Below are experts of layer 6 (counted from 0) of a mixture-of-experts language model. Rows are named router (the router's row for the expert), gate (a neuron's input weights, with its number), up (a neuron's input weights, with its number) and show model dimensions 0-191. Each number is 128 + 32 x the weight over its row's rms, rounded and kept within 0 to 255.
After each expert's rows: a language model's description of what the expert responds to; "mostly gets" lists some tokens that are sent to it at least half of the time. This comes from a sample of Wikipedia text that the model never trained on.

# expert 37
router [185 124 139 102 126 158  85 145 128 131 133 108  84 118 162 123 128 163 194 185  87 151 119 120 144 159 177 133 103 162 105 135 127 119 141 148  82 145  90 156 118 114  95 154 191 150 153  73 123 166 132 148 180  92 114  63 133 197 179 149  36 106 142 144  89  90 144 107 145  93 145 114 108 142 114 157 161 172 141 131  82 151 150  89 121 179 149 152 119 106 117  97 179 129 136  56 162  70 110  29 132 109 168 158 153 186 116  90 195 168 169 112 129  64  88 116  85 108 137  83  97  79 149 143 124 155 119 161 120 163 116 109 103 119  79 143 139 193 110 117 118 139 122 134 158 140 163 103 168 185  98 111 148 130 126 131  84 116 123 143 110 124 143  87  92 122  88 110 123 130 160 102  95 140 109 107 152  70 150 129 155 125 104  86 129  93 151 171 129 182  74 172]
gate11 [139 100 145 143 111 132 126 166 131 124 144  85 170  98  97  84 119  93  67 138  91 181 127 177 160 115 132  95  87  96 135 142 153 120 133 152 112 154 152 166  92 184  90 142 182  91 139  81 156 164 167 104  48  66  55 123 122 116 126  80  80 141 164 138 111 149 141 135 115 162 224 181 148 146  85 140 167 109 108 136 118 130  59 154 144  96 132 137 111 146 173 184 158 160 119 100  98  72 112 123 153  78 136 134 154 161 147  92 138 102  89 143 177 141 146 106 120 183 111 161 161  78  90 124 126 121  88 109 141 110 158 139  65 119 129 129 106 116 144  59 199 102 133  86 118 141 146 107  81 143 154 125 156 139 114 114 200 127  51 126 109 150 127 139 166 161 114 194 160 147 112 158 136 145  98 164 110 134  66 149  98 130 154  91 100 173 138 100  88 160 141 122]
up11 [ 75 106 139 151 146  70  92 156 182 135 155 123 114 136 122 167 176 138 118  85 128 108 110 112 106 143 150 136  85 117 132 150 129  92 136 120 158 156 168 113 158  88 154 133  99 134 171 138 152  54  51 135 154 140 114 125  89 119 131 183 192  54 133 163 152 137 140 217 106  92 136  70 157 145 179 104  81 136 168 155 172 112 134 122 144 113 143  72 147 180 147 136 128  68 129 139 129 131 106 186 119  90 130 120 164 115 157 116  81 110  89  81 107 129 114  85  88 117 188 123 156 139 111 173  34 117 100 143 107 137 120 149 124 134 120 136 124 129 119 147 120 152 129 180 176 134 201 100 108 155 103 109 178  92 130  86 142 172 138 132 162 135  92 166 113  95 138  50 108 144 111 151 113 115 123 131 129 142  95 122 110 130 117  41 133 118  57 177 131 119 210 152]
Articles and determiners
mostly gets: " a", " an", " This", "The", " his", " another"

# expert 46
router [194 140 145 116  86 157  91 198  76 148 140 119 102  49 118  68 112 126 196 137 144 152 102 104 175 182 126 144 112 128 106 166 133 159  99 162  54 131  73 108 127  91  98 137 183 140 162 104 147 138 132 158 139 123 156  91  82 134 181 133  72  98 177 151  84 128 167 115 154 168 119 113 139 182 112 129 184 181 120 124  95 165 187 128 110 107 177 147  88 141  76  92 162  81  91 116 131 132  94  90 121  86 143 193 115 125 160 133 182 176 110 152 144  97 124 163 106 139 120 112 136  79 122 137 148 117 122 161 173 107 148 176 125 150  98  96 150 144 110  89 163 184  54 115 141 137 146 112 179 140 135 150 144 110  89 131 119  92 146 134  93 142 136  78  55 181 128 100 118 106 153 120 124 156 150 129 166  78 101 140 148 137 125 121 126  75 152 174 155 185  93 116]
gate6 [126  92 127 125  98 140 123 164 121 107 103  93 144 114 143 110  89  91 133  94 160 132  99  93 183 144 148 186 128 151 171 130 166 129 108 180  94 162 121 113 171  96  98 122 139 121  86 129  73 170 108 142 111 166 153 114 146 102 104 165 194 111 132  94  36  83 100  94 131 113  92 122 106 148 190 124 146  76  54 137 106 150 156  97 125 113  71 160 126 178 110 133 138 124 172 133 143 109 121  58  62 163 128  87 154 114 123 172 151 157 114 130  96 123 149 187  97 138 163 139 137 108 121 158 105 127 146  83 163 166 177  96  58 107 116 136 152 117 122 156 100 127 144 160 114 150 211 191 180 187 185 156 136  88  73  80 127 139 125  86 144 162 116 136 163  43 105 135 114 126 126 144 129 119 143 174 162  98 120 137 156 129 168 119  93 131 111 213 150 144  92 110]
up6 [ 99 145  80 126  93 159  93 128 111 143 130 169 135 168 128 118 170 141 186 116 124  99 137 146 141 101 172  82  82 140  68 167 117 141 169 136 151 129 122 145 100 164 134 108  56  73 104 118 148 105 110 137 144  99 146 102 135 105 134  79  90 115  88 132 196 166 145 162  68  87 160 129 133 123  98 147 106 104 161 143 110  95  91 131 128 151 128 116 217 108 191 107 146 139  79 113 130 134 141 199 109 128 113 137 164 148 166 155  73  98 145 176 165 126 120 119 102 119 133 112 157 149 134 121 116 135 164 153 158  97 111 138 171 175 134 101 131 159 207 113 198 114 139 167 143 124  83 122  85 138 103 111 139  80 135 133 193  85 135 188  75  79 121 155  55 195 144 114 134 150  99 189 138 144 111 115 142 111 140 139  96 143 128 154  85 122  22 111  70  98  80 138]
Infobox line starts
mostly gets: " Pro", " Genre", "pro", "Pro", " Vice", "Co"

# expert 13
router [188 106 175 154  71 171 118 169 158 124 143 121 119 118 119 126 176 169 152 155  78 187 111  69 134 149 168 131 110 105  90 143 119 143 150 146  92 108 117 120 118  88 133 142 163 133 153  95 113 167  81 207 138 134 132 106 155 169 184  76  72  73 119 119  87 111 138 147 158  69 172 115  91 162 120 204 142 158 111 100  79 136 135 105  99 213 125 132 126 164 113 110 137 131 109 123 157  92 108 129  96  83 104 189 195 125 108  70 159 167  77 155 119 123 116 118  90  97 139 112  91 148 168 154 122 144 131 191 174 156  83  86  70 121  94 135 139 145 119 106 133 140  69 133 132 169 165 142 142 159  83 123 165 148  75  96 130 119 136 146  89  96 151 119  71 182 133 109 108 135 161 141 125 145 149 173 178  63  87  95 120  99 117  99 147  78 159 139 149 161 105 135]
gate0 [163 127 208 169  92 134  99  97 110 119 135 193 187 132 150  97 120 128 125  79 131 126  79  97  96 140 118 118 181  96 148 119 102 123  92 125 112 201  91 140 128 101 112 115 122 205  85 170 134  79 180 154 140  79 120 114 145 103 159 154 178 115 123 103 111 129 133 101 184  63  72 114 178  89  94 113 141 134 117  99  97 138 185 145 140 106 116 123 141 109  91 110 160 106  82 164 108 118 139 152  99  84 160 191 101 156 106  45  92 133 151 116 133 126 100 130 126  93 171 117 112 101 139 101 113 134 139 169 177 149 163 183  62 121 175 127 109 122 122 171 172 132 141 101 114 149 130 148  89  80 135 104 170 135 139 102 112 141 226 140 122 111 133 125 106 154  92 147 153 111 176 133 142  80 222 178 116 124 185 141 113 108 154 137  63 119 148 161 120 108  92 141]
up0 [196 154 159  83 112 188 130 157 172  67 167 164 132 121 152 114 124 146 104  73 145 143  79 180 112 158 114 117 119  85 119 138  95 138 151  88 176 114 112 157 122 144 114 117 125 152 127 117  87 105 114 167 131 180 136 139 132  92 104  82 155  97  71 154 141  77  97  89 208  51 103  96 124 126 151  85 125 137 177 152 109 114 128  71 150 142  80 147 104 117 129 134 133 127 132 162 105  73 104 148 135  92 114 156 121  98 217  66 171  83 164 143 149 137 144 108 152 144 118 106 130 132 172  88 137 155 145 126 167 162  96 123  84 137 123 173 134 144 166 167 113  97 149  79  84 152  96  40 136  81  92 143 161  96  78 154 116 115 134 146 116 103 152 161 151 111 160 153 161  80 152  50 123 116 171 179 130 123 140 145 163 161 147 109  67 192 134 126 159 127 160 157]
Prepositions after nouns
mostly gets: " against", " for", " by", " Of", " featuring", " Like"

# expert 42
router [158 152 145 173 142 152  70 174 120 136 171  57 120  86 113 127 144 191 129 121 143 129 119  99 124 150 158  87  94 138 149 122 159  96 111 145  73 123  67 146 145 140  67 133 168 142  93 105 161 117 144 179 158 108 124 112  82 134 163 128 106  97 146 151 103 132 132 139 141 122 148 119 157 166  98 162 166 132 102  86  86 133 181  68  87 184 215 119 102 119 139  62 145 118 131  68 209 147 114  84 135  79 141  92 142 140 157  90 135 154 109  99 129 100 143 118 102 120 221 110 126 118 170 121 123 111  88 141 148 105 129  99  73 113  96 107 164 157 136 121 122 167  59  98 148 187 123 137 190 183  98 138  58  96 136 151 107 120 144 151  90 140 142 126  74 124 145 109 104 169 142 130  97 176 136 110 154  64 145 157 165 147 115  96 160  78 136 176 167 109 100 168]
gate2 [ 99 168 185  74 179 131  97 153 171 139 132 174 103 125 128  96  96 168 110 150 163 147 145 140 128 162 168 111 122 130 122  97  94 138 176 145 129 160 163 127 157 135 139  92 147 129 138 152 130 164 135 117 109 183 134 116 102 103 114 118 166 135 113 132 127 128 137 157 117 108  91 133 102 176 121  90 131 134 127 225 108 107 136 155 158 119 130  62 149  91  83 118 132 164 109 105 125 155 106 101 121  97 113  70  74  95  58 148 129 189 124  81 109  89 130 124 109 214 200 181 119 153  79  79  61 134 134 100 149 142 131  75 136  63 138 132  92 112 184 122 146 184 100 173 105 149 156 145 119 197 112  82 132 141 181  88 123  95 131 115 149  95 123 107 158 116  99 107 119 140 126 103 175 114 130 103 181 152 168  48  59  84 136  64 119 143 127 156 135  83 161 170]
up2 [190 134 168 129  48 134 135 160  95 121 153 154 109 123 121 195 142 108 151 175  96  99  96 190 124 149  65 144 105 115 116 142 178 100 135 105 148 149  36 100 128  86 116 104 104 129 115  83 119 163 127 145 122 129 176  97 143  92  85 151  80 115  84 145 133 111 162 118 172 143 144 116 187  53 143 130  67  69 104  73  76 122 132 132  94 138  82 179 157 140 164 176 129 118 170 182 118 113 112  92 158 113 119 165 130 134 137 103 150 103 135 110 100 142 140 144 161  64 117 130 170 128 188 118 164 184 141 149  86  98 114 154 156 175 116 147 113 153  98 118  99 107 110 130 137 121 112  72 147 144 216 155 107  86 124 173 106 122 165  79 108 209 138  92 147 122 135 153 131 158 176 172  80 128 151 114  77 169  92 146 111 161 145 149 104 130 107 153 135 175 109 131]
Codes and measurement symbols
mostly gets: "′", "°", "″", " ft", " UTC", " mm"

# expert 14
router [200 133 211 198  77 154 119 153  86 130 168 104 120  37 155 109 103 196 137 165 132 171 112 128  96 166 141 118 103 115  87 133 105 107 122 150  76 140 118 159 149 116 145 152 165 101 140  83 170 123 125 136 132 144 157 110 127 174 142 137  67 108 136 151 125 104 135  92 168 106 137  89 128 204 136 131 161 169 116 138  74 147 173 131 124 179 220 135 101 146 140  88 176 123 115 132 156  62 107  95 133  65 119 171 164 160 147 102 168 142  77 126 135 101 119 109  72  68 129 130 107 134 136 132 143 122 122 129 137 111 123 148  74 135 109 103 101 155  91 102 122 120  84 102 130 164 157 102 160 146 115 167 108 117  88 137  69  90 135 149  70 159 153 102 111 137 134 109  97 195 167  86 115 110 121 128 181  82 139 121 143 135 135 120 121  42 178 178 139 136  89 162]
gate3 [135  85 126 176 107 145  96 153 122 120 109 114 107 119 155  70 140  99 102 106 119 170 202 155  94 174 128  63 102  93 117 140 133 106 109  93 100 152 101 163 128  86 123  79 126 106 102 161 180 108  79 134 105 136 132 117 187 175  79 153 128 160 119 120 129 145 185 170 163 169 134  77 102 154 198 108 150 153 137 117   0 126 130 104 118  82 119  91 135 170 116  99 141 125 119 137 109  93 137 116  97 154  93 122 153  74 115 139 105 142 111 104 192 119  86 131 116  82 145 119 168 133 153 137  87 172 116 186 141 127 109 168 153 103 161 153 153 117 114 110 102 179 173 111 133  94 114 114  92 140 121 174 192 151  80 136  52 134 105 158 115 142 104 116 132  83 162 138 197 130 144 140  77 198 111 151 162 194 131 163 157 147 151 134 121 128 130 105 174  89 116 134]
up3 [177 158 140 142 120 171 131 196 121 158 123  96  91  76 219 105 136  97  85 100 135 125 102 101 128 158 146 111 139 168 122 139 113  90  80 137  80 145 143 134 121  76 143 131 117  91  80 163 150 164 109 100 123 119 169 103 128 194 185 169 147 120 122 137 156 167 144  96 164 171  87 109 137 184 172 162 132 141 142 123 120 101 145 144 122  68 136  89 120 161 204 103 141  84 146  88 154 104  80 111 129 140 143  89 120 106 120 134 105  95  87  90 152 131 134 118  84 112 106  95 117 201 178 126 137 130 129 146 100 102 124 187  70 132 152  79 168 183 123 173 109 171 121  99  79 158  94 132 118 143 132 158 132 208  51 119 108  88 120 148 146 166 124  84 199 109 113 120 153 156 159 114  49 176 116 132 134 124  95 110 148 139 155  68 115 154 110  66 158 137 104 117]
Capital initial letters
mostly gets: " W", " F", " U", " T", "Th", " L"

# expert 16
router [174 108 154 106 106 169 121 123 136 165 136 103  94 112 108  90 151 134 154 190 164 158 114 122 128 140 178  88  77 125 103 137 145 145 161 187 105 112 124 160 109 133 125 129 153 177 123  80 102 126  98 165 177 118 124 117 131 162 158 131  94 127 130 135 128  97 159  94 149  57 166  96 115  97 159 180 181 149  98 104  98 152 155 129 105 173 159 117 131 185 103 100 152 120  53  76 113  81 108  73 148  86 139 150 141 166 149 107 147 183 129 135 113  86  73 127 139 111 162 156  90 117 199 145 101 142 122 169 145  85 156  77  84  69  53  96 132 176 112  84 138 114 105 129 172 161 145 161 179 142  84 149  96 130 130 120 123 132 158 171  55  87 158 106 137 123 153 151  87 184 128  98 174 139  77 151 171 101 100 103 127 113  98 126 146  59 184 142 163 152  77 175]
gate4 [136 111 184 144  98 155  77 128 103 182 171 153  75 149 161 164 162 132 181 145  76  31 109 111 118 119 140 131 147 110 154 154 119 126 119 143 115  92 112 117 114 127  85 126 175 153  65  60  36 150 169 110 160 126 106 124 156  87 121 123 130 119 129 118 139 117 171  77 146 170 113  73 149 164 130 167 192 115 115 141 154  88  99 163 116 207 145 129 139 177 126 155  94 125 103 122 210  94 194 169 107 145 106 117 125 109 162 131 159 138  93 134 109 145  91 175 154 135 139 113 169 132 173 182 166 136 115  55 176 131 107 138 127 162 138 182  99 141 136  77 129 175 121 138 100 122  72  89 127 118  97  93  91 106 174 120 137 130  80 114 110  77 126 169 148 129 185 135  85 155 155 139 131 110 118 121 113 127 116 124 145  86 132 125  67 148  72  94 100 139  99  79]
up4 [138  66 115 115 220 165 109 166 126 132 182 162  98 146 113  97  91 110 180  86 137  99  80 148 108 123 181 116 134  43 170 157  86 109 147 152  82 104 159 200 187  68 130 152 101  87 132 130 122 170 119 125 168 139  97 141 124 126 164  71 205 180 152 138  90  91 161 127 123 129 110 168 120 155 125  98 153 154 116 171 166 126  25 100 112 107 141 133 144 102 191 151 176  91 103 140 186  98 128 123 168 185 113 164 124 104 108 112 126 160 101 108 118 162 105 115 162 110  95  93 117  87 174 168 111 138  68 129 140  90 127 133 102 188 143 155  98 163 144 102 162 127 149 193  91 102 128 150 128 150 143  76 113 119 136 117 142 111 109  79 101  99  97 150  85 119 125 138  98 162 137 108 150  75 117  91 118 135 104 135 115 101 158 142 118 160 137 127  65 129 127  94]
Occupation nouns, appositive commas
mostly gets: " politician", " footballer", " producer", " director", " brother", " president"

# expert 7
router [166  94 171 126 123 183 107 141  73 133 155 100  92 117 155 102 206 173 163 135  61 166  93 142 153 134 151 103 130 159 113 128 212 128 161 123 114 144 117 163 143  98  86 160 163 123 121  89 105 182 135 159 187 129 120  92 125 135 182 104  95  68 138 143 102  99 119 115 151  91 142 131 115 161 125 163 151 200 148 110  92 167 126 124 127 158 171 160 145 166 123  90 168 147  60  76 114 130  82  76 101 106 119 152 168 163 126  36 147 184 151 130  72 112 102 184  93 137 142 155 110 108 170 141  90 143  97 116 144 133  89 103 124 162  61  92 179 164 151  83 113 161  91 150  92 166 170  88 157 122 110 112 143 113  98 114 113  95 206 145 110 101 161 108 128 144  94  99 121 158 109  96 167 141 104 139 149  88 133 136  99  97  77 104 157 145 130 150 142 132  71 145]
gate3 [179 112 181 140 173 154 154 140 159 156 173 186 104 112 131 109 134 156 191 107 153 150 103 116  86 129  55  97 133 123 138 155 102 123 145 134 140 112 144 136  46 163 171 188 178 129 119 152 150 141 141 100 142 148  99 124  87  95 163  87 125 180 134 169 249 144 135  99 124 149 162 106 152  87 137 143 183 104 148 125 115  62  92  71  63 162  95 119 133 138 102 157 109 115  94  70 130 100 138 133 135 178 131 174 192  95  83  82  83 134 103 107  79 114 131 101 130 115 110 161 163  67 135 107 179 158 134  92 116 131  98 125 133 122 119  97 143 157 119 128 101 149 143 156 134 147 164 142 142 145  79 115 149 138 156 115 140 116 169 142 119 128 122 109 142 113 127  77 138 142 152 179 146 115 112  80  47 125  91  99  87 100  92 107 173 204 126 131 157  87  84  80]
up3 [137 160 146 177 108 139  96 163 140 142  87 143 142 115 141 103 150 164 146 181 131 142 113 117 141 193 110 113 174 129 106 110 136 121  98  52 125 148 138 100 205  56 149  94 120 159 102 113 103 107  80 175 190 111 103  83 111 155 123  91 129 137 111 118  71 125 219 112  93  91  96 159 102 136 157  96  95  65 131 132 123 148  72 126 161  90 152 129  70 150 128 162 164 103 147  95  95 136 169 129  50 108  91 123  83 142 118 155 121 164 165 133 128 213 128 140 153 169 122 145 113 155 106 127  74 161 106 193  72 111 168 162 105 120 141  99 110 110 134 126  83  32 133 124 106 166 135 129  85 139 169 177 117 164 160 123 135 102 133 115 134 153 116 110 105 142 171 151 164 167 123 118  84 166 152 176 109 172  87 105 128  90 143  98 144 174  63 114 155 112 126 118]
Infinitive to, modals
mostly gets: " would", " have", " may", " did", " can", " went"

# expert 8
router [150 110 177 201 143 142 130 119 178 135 113 136  91  82 144 134 177 137 142 148 161 145  80  79 158 171 139 136  90 174 136 126 147 105 166 132 119 137  99 125 148 102 181 148 139 158 118  75  90  97 116 176 132 120 139  88 114 131 164 132  70  97 129 171  92 136 149 162 162 123 129  87 137 112 172 188 181 132 149  98  80  98 172 126  59 118 147 112 135 108 157 117 182 160  68 125 120  88  92 105  70 113  95 127 178 116 163 115 197 196 141 142  94 100 117 154 118  88 143 128  65 105 197 109  68 137  97 123 181 106 129  95 117 104 112 138 150 195 108  90 163 109  94 128 147 173 173 128 159 147 127 117  89 118  68 100  93 114 167 174  88 127 116 106  90 183 126 128 108 155 167  92 140 100  87 145 107  83 162 170 111 102  81  90 137  86 199 125 151 133 132 118]
gate6 [166 122  86 167 188  86 104  87 140 173 100 185  72 132 144 153 113 143 112  96 157  98 143 122 194 127 196 141 143  73 132 163  70  81 161 159 155 128 153  45 145 226 125 112 110 107 110 126 157  98 142 111 120 105 168 129 117 163 124 138 126 154 102 149 101  44 157 161 136 107 200 134 143 156 175 147 115 142 135 157 117 101 126 141 124 151 124 145 129 114 108 148 184 143  64 141 138 150 143  74 176 169 103 117 137 122 133  35 140 128 141 159 137 131 143 159 133 123 150 131  90 135 134 155 152 135 124 178 190 177 108 109 126  83 135 179 107 131 140 105  63 118 172  86 145 174 135 118 110 131 168 121 130  67  88  90 133  80 105 168 154  99 139  74 120 154 109 128 124 175 122 127 111  81 125 148 116 157 113 112 132  87 120  58  67  79  94 117  92 150 110 110]
up6 [179 101 112 152 158 150 122 138 156 172 166 150  74 115 112 104 117 164 102 101 107 107  78 163 158 104 101 102 125  94 117 142  49 120 121 126 135 130 102 150 106 151 165 118 142 112 167 177 164 183 193 148 166 159 123 133 150  90 100 128 139 155 127 125 125 140 146 108 193 118 164  72  65 160 144 119  93  60  71 101  84 127 166 129 120 117 159 125 138  81 136 183 117 178  47 152 128 155 123 157 125  95 154 128 120 121 157 102 126 152 103 137  76  83  97 136 125 101 143 157  94  89 185 102 127 130 162 118 184 120  93 100 142 134 187 138 195  93 131 112 156 163 130  94  98 133 108 143 104 177  82 154  98 135 103 128 135 138 147  76 166 147 187 132 135  79 124 165 165  80  57 164 129 136 162 202 100 104 119 161 114  93 124  91 125 178  29 118 127 149 103 108]
Latinate word-middle pieces
mostly gets: "ruct", "act", " cert", " affili", "ident", "ract"

# expert 2
router [113 123 129 103  97 176  86 151 147 143 151 106  88 129 147 105 145 149 140 204 101 186 103  78 132 182 195 114 118 133 121 158 139 157 135 167  97 137 129 143 148 101  93 169 174 133  99 106 113 145 135 194 158  64 131  60 116 181 137 107  76  75 116 127  39  83 158 152 160  92 150  77  92 118 150 175 159 161 104 127 112 155 112 101 112 158 164 159 171 133 122  87 150 146 134 119 152  79  80  67 134 132 157 168 133 173 146  99 175 158  94 129  78 100 140 130 112 153 194 142  67 150 158 135 104 124  94 150 133 162  85 116  89 133  95 125 114 114 110  88 133 205  86 134 126 153 172 103 153 136 114 169 145 131 102 126 102 157 121 164  83 110 113  75  94 148  53 104 111 134 156  86 168 145 134 133 161 116 168 112 103 124 120  89 141  80 154 163 147 185  73 128]
gate3 [ 83 146  89 180  73 180 119  88 134 124 152 150 210 158 121  75 113 163 200 102 158  85  90  82 156  93 158 161 136 110 134 165 121 148 118 158 177 183 141 112 178 137 144 152 168 201 145 111 123 133 165  78 136 151 161 144 125 148 100 163 167 167 156 156  96 104 116 141 142 119 154 139  73 167 175 140 164 160 105 151  86  75 130 127  79  81 185 132 145 112 184  99 116  60 103 157  92  76 137 102 109  89 119 153 131  72 151 172 108 123 120 142 118 101 131  93 105 113 104 155  94 149 100 115  58  92  92 112  96  78 142 179  38 133 106 107 165  98 114  98 104 116 142 101 157 158 145 147 156 131 148 128 201 109 152 161  98 168 151 123  92 149  93 108  94 103  97 106 134 134 126 146  88 106 129  90 178 120 162 152  88 108 148 124  90 116 140 122 144 175 109 132]
up3 [106 116 142 138  84 148 123 131  90 113 142 118 187  94  98  50 143 191 210 104 164  61 112  96 169 129 111 194 155 120 113 116  87 118 114 138 124 172 156 102 131 189 157 179 108 178 143 140  66  94 140  65 183 145 137 164 101 177 162 112 147 176 176 163  92 140 126 131 106 163  95 119  60 235 150 141 130 151 118 132 122 114 116 129  97  90 138 154 160 131 157  70  84 100 168 165 103  84  79 134 110 144 132 148 113 122 135 154  92 110 135 133 150 123 124  92 116 117 148 147 100 138 148 167  56  83 163  93  87 125 106 155  59 143 111 105 186 131 122  93 139  76 153 112 111 160 145 135 174 167 130 158 139 141 145 153  98 113 157 127 103 154  82 104 101 155 156  91 140  78 109  85 114 152 122  93 157 113 142 150 116 108 131 125  77 155 171  96 125 131  87 171]
Linking words and copulas
mostly gets: " or", " and", " &", " became", " become", " becoming"

# expert 24
router [162  95 165 173  88 150  75 156 116 141 142 148 130  92 140 153 143 178 134 179  51 171 102 106 151 140 202 128  81 139  67 108 186 139 158 161 123 146 100 173 153 101 113 142 157 115  95  84 125 189 132 169 126 120 147  69 164 167 180  88 107  91 109 110  75 100 146 132 147 110 159 110 132 193 154 185 136 174 137 113  68 134 119  83 125 190 143 155 127 119 123 103 133 130  93  97 130 125 117 140  80  73  77 142 211 152 136 114 143 146 106 128 111  94  98 174  84  89 152 145 117 123 150 102 135 165 132 171 173 169  82  67 124 138  79 122 143 153 136 102 113 132  98 171 142 154 175 110 122 184 113 135 130 122  93  91 108  64 163 158 100 104 150 109  66 171 104  69 148 108 174 141 120 186 132 169 120 115 106 133 133 137 106  85 159  97 125 151 130 133  82 156]
gate2 [ 81 122 213 193 173 217 109 102 149 110 111 141 128 114 118 169 120 139 156 118 122 114 105 145 134 157 174 125 141 138 118 128 163  94 137 103 140 159 137 135 177 144 121 106 176  91 158 136 108 133 181 186 119 146 132 119 203 158 113 129  99  87 101 105 169  95 148 129 164 121 136  91 121 125  88  58 127 141 145 100 135 168  99 153 131  94 103  91 105 149 122 148 135 105 171  94  91 117  94 130 129 165  67 107 168 107 126 166 130 177 140 136  57 139 116 161  86 147 146 109  91 150 148 117 139 120 115 175 157 126  84  79 121 111 164 111  79 121 129  85 101 129 104 167 126 121 129 101  74 111 144 114  76 147 101 109 157 187 126  87 185 188 106  84 134  96 140 127 105 198  81  72 124  74 130  80 103 222 154 141 179 108 136 176 131 114 182 115  92  68 154 114]
up2 [135 110 187 104 156 109 138 123 167 138  96 211 150 108 141 139 106 139 123 123 102 113 119 137  75 143 106 103 120 188 154  72 163 119 154 169 123  86 153 160 199 117 108 139 140 134 105 106 141 110 160 187 147 167 126 135 119 172 120 143  88  88  68  93 131  71 149 136 124 150 153  81 119 153 166 107 130  94 141 117 182  87 119 130 113 118 172 101 144 141  99 170 141 155 119 136  92 107 100 146 112  84 154 117 138  85 136 147  80 212 160  92  90 127 111 135  88 138  92 110  92 106 159 128 164  96 134 157 148 111 110 126 117 155 118  96 157 117 131 116  87  49 158 123 116 198 154 109 102  90  70  99 102 161 111  82 139 176 130 175 188 117 161 163 145 154  97 147 117 146 106 122 107  58 120  95 214 164 126 121 239  79 119 132 141 118 149  58 124  94  99 157]
Prepositions in sports narratives
mostly gets: "On", " won", " took", " taking", " gave", " leaving"

# expert 35
router [163 142 173 162 107 118 141 154 107 131 117 130 107 100 144 162 158 158 113 145  94 158 115 118 121 184 162 136 104 107 115 137 116 110 148 140 100 129 131 112 158 107 142 146 121 127 154  55 128 140  98 151 151 135 123  96  87 130 136 130  98  78 149 119 122  75 164 167 137 105 170  43 149 111 159 153 197 167 158 140 111 143 173 130  76 185 169 133 102 126 139 100 198 110  81 137 145 145 102  71  80 116 106 134 131 124 169 125 176 149  88 151 122  43 111 103  65 104 140 208 112 118 128 109 100 121  60 161 194  86 134 130  99 129 102 138 137 176 115  91 134 146  81  88  92 177 184 125 156 145 140 149 130 107 148 157  64 160 162 157  55 102 154 127 140 199 115 105 102 197 195  83 151 131 106 134 123 112 127 155 125 110  54  90 157  76 158 140 158 154 104 115]
gate8 [129  97 138  92 155 122 139 164 104 138 109  67  92  92 138 171 190 160 145 176 144  72 159 165 144 139  98 151 125 136 100  52 174 158 132 115 136 119 192 124 170 111 173 161 157  85 150 123 116 141  94 146  76 108 149 175  51 149 159 113 146 149 155 133 122 189  82 131 133  49 106 168 141 132 116 126 107 112 114 148 156 108 115 154 125 145 184 107 123 130 145  99 127  77  44 145  96 150  77 154 168 132 120 125 141  53 155 129 133 151  93 129 165  98 148  88 131 147 121 117  97 159 121 110 146 143 126 120 213 134 178 167  50 154  98 110  95  44 157  85 127 148  93  92  54 144 153 126 160 129 126 174 138 144 130 104 111 188 148 133 117 103 155  64 100 137  84 118  87 138 108 137 179 141 139  93 119 105 102 126 126 156 138 127 106 140 155 149  90 174 111 181]
up8 [135 101  98 110 127  86 117 137 161 124  91 156 109 129 141 116 165  81 139 138  95 124 120 130 175 107 127 139  98 138 121 113 120  90 114 111 115 142  97 136 106 124 162 114 181  92 118  84 124 116 129 191 125 124 184  95 114 190 127  86 158 217 129 153 132 137 132 152 107  77 136 170 124 113 126 111 116  88 166 149 178 157  94 172 126 115 184 109  83 144 139  86  91 128 131 130  98 141 131 138  85 147 130 141  95 158  62 122  95 178 120  80 125  94 120  50 110 173  81 110 165  41 113 126 108 161 178 148 204  96 255 100 138 137 184 120  78 167 155 129 123 190  63  93 107  98 103 113 119 122 183 110 167 117 186 101 171  85 154 137 105 114 108 127 155 144  90 151 132 108 160 167 137 119  93 161 173 143 144 153 138 115 130 115  69 160 155 141 125 109 107 148]
Single-letter word fragments
mostly gets: "g", "r", "b", "av", "l", "ag"